Below are experts of layer 9 (counted from 0) of a mixture-of-experts language model. Rows are named router (the router's row for the expert), gate (a neuron's input weights, with its number), up (a neuron's input weights, with its number), down (a neuron's output weights, with its number) and show model dimensions 0-191. Each number is 128 + 32 x the weight over its row's rms, rounded and kept within 0 to 255. Numbers have three digits each.
Before each expert's rows: a language model's description of what the expert responds to; "gets" lists some tokens that make up at least twice as much of what it gets as of all text. This comes from a sample of Wikipedia text that the model never trained on. Tokens count by the router's weight.

# expert 28
It responds to: Table pipes and spaces in music, election and sports tables, and mid-word fragments like st-ig-matization, st-om-ach, sc-ar-ring.
gets: "|", " ", " |\n", " s", "ig", "-"
router:125158117109108122075153093157184178116026133192131084137095154082182089150120065105132112021069101137147141090162126073105206143170127111171116180165152115182146116172132092089151092088140155184160109134144121125108101144216167184148095106135152117145125147122150158136143105156142111139046095140155081108107104138147206148140201171143148181124123085113194061110153118097088117194150141138108093081128139112092147093109069159093125101091076094145142132133135144099100106136129080133074146126175084146178173187113151108114078176131098154094111122117113098119120153127078124159
gate0:219150135163068123150139100165154127084066128142111163121185147158118124106149137085132075119142161134109130127123088049111152166164123112129140122152232092123146164144105067151156118088096140093120152109097127108129150148190153171159119111074167157086143130136119144146105181130115101074069149164195089150101081132150127214159195086141079173136139109137185096152116095118106129175169023132102099124065083099118130113170076120114119155075152130136122123149126138149140137160061137102079098098183120119118159181117100167114142143096081160159074134143110100089135075162189088122
up0:164108148171080110163137084082071132178171107115119069121125131133104121085077121059146147094080065099128137101134125141104103153097105135100139139085106074172128151091181124141109153115139156189125135161094143106121089135131107151082072103134102142104098161126115132122131118113111088136196117120172117185162059130130124118068169129110179072132151142164175117128127144122100119147112100208216120119145121145128091101073209083146154143093067059054108131089119129112121152174150100138127134181106127104096144112167178131162110139137161124120115072105144050111146134138108147117
down0:117110145134141119075097104100186113134123160112153140127151134120128133179154161139159184108119117167110130158088137131165147115085137101091132116122115149142176085179104125099074102180100096143156167145153128166168085129172131151112105119122117125159101120140183141193114108111101172136125111148116119099167114168138167152069153077088122075124083152143114147082131171077143074090149131101151100131112160102165086114145114137116137063133122080112080121136159148138137109145093094131181093155191160146151103149115182156178098146081115194088133109080153089114122074161081142201

# expert 18
It responds to: Spaces and word pieces inside table rows and ID lists, such as numbers after pipes, Ab in Abubakar, codes after OMIM:.
gets: " ", " |", " Ab", " A", "3", "b"
router:115142073104081098166140092130147129166189146104137114114087128063058089072154161132138107143117152173147056113103129109125132137133060175209080161125130045192149112128104078104109073106126182148105166173169137098099101162076120131070135118129180161119212142139141131143166118170139124141148078151155073118110107095183092136163122151127103162118137135121144174196129081101098172125120117101112110204127089179112054113128132138098145114107201127134083162077172120127100119142114131132111176116153166148169134141108116091089145093069111157124111124114094117096164157196096090131
gate0:227090170152115150107157143144109081131082140179090133182099101092116083116114101155169102106089148186183088128120134147166181143149146181105090049145084203157069160110136094099097069139127108202111116124122114097134137063079132096053152102177169171125171175156145149165131102126159113136179106104094148152084146120164191151164158175100110092090090103094111112110102096101145126138107085092098130092114125132090124122146123184133167092196146140093109080130163118128125088145094141184137140120112137126115091066168154098143109102081064143099128141142117160135166151151098149102
up0:130121122097113109151079080138088179155110090111131143148120122122115189141089182131084159131176136119172110079128126123121146197217149112115116150116089107164143064064166078096143090100188107089185202112076163147101073111143062064117145153108056152152135110172160095132141151137121117094143153175134086137107115120063137086160163163151118108104147123087149183160052181150109108157178093117113125124170073127152134150146117118157147112103144160073206115119124127068114056097128103119186171070148123113112120178170128139133112115112123135126083056151113162064116208140162149161
down0:123152117143111124068161115113093092100113110143138145129136099123154150096155132133119157117125126128126115120140140145115121175152131123179088127181184152188149164106121163151087130138095155132167145142161074106124111102147134028071133109096131097062128120135102158092118072069120092080185088132125161091127100099123162214069102141091117154163103126131090089098120135087072104120184181124177093100139086121123104156128113106188122081170117192123125137178126073147113158151142117116165154086160160191126089148125119106100105060116103082111105230101144143106074053157156130107

# expert 47
It responds to: Country and place names in footballer career and international-cap listings and stats tables, such as England, Sweden, Italy, Montenegrin.
gets: " |", "–", " /", ":", " Ireland", " England"
router:090191129094081093114139110100148148163107134161132152162118149107185117138169088115151123093118134171146125102126066147117088142183083123120124059148075129087151097154112056103116102170139090139140112165115167171115177150118086173092136146170164123166122021125136066140144128119122084149097088134153188115100094104120123116151164122137139126120120098077133092115118114103120116099083170124102139114148165134087147129142103026083103092144053086147082129106155150136107091092097136075102145108129107151062157153111144096095099157138112173128109056093119091118091163154153148132
gate0:137130066152090111133113032167130147136055097126107162177156138121087144117172135127120084167135131113128150083127099127178066183160092128131171142113133111130126192201119135096126124168155141091116093105128125110130157122151082145160163125152070138128151204149140071101063131181183098122115196136139128127094152118119086089146085143156067195109144041075169171198140089128105134134131145175069187110111062129064149118119107116112157151084112132132160133137140182165129142107172129104114113170111144162175155152100045128121107143105116123128153162174095146131106139147112154176
up0:106150146093156135063133205147167065153147137138093149152127154183179128120120073156129127120104120139149181106118129133111099203168165076160144173113160143136087054098170098108161112131093112144106159109158142157102169135128135150101143107124074178174073086149150141116085087121071019107075150082110165110164113125121127148128088098151127052146134154136182148084140150078123117144131138121090165145075111089137105197104090141116158150095087139126127070056133154130168130161177101164155099049088184115081153106118103154134126118072152147092118147146095141129096152155105117145
down0:087163107165105136100110107070136098038158103148164137144151091105103109125095165112143082131137114132182102123141148105149132114055148099117153149127115100176106165117168114091160158137151168170104118086094121149137042126125102179112116105171089122141124128149140140145161118085158213176151107156107141129140129141153163114131049145138123154093134107141159181144111107127120159143186110083135166149095216132120076150164165044104190111133138074118107101133126112161087132128082150122197105114114162130153135150117149089031136145152159111154125121151143116087112119145092139076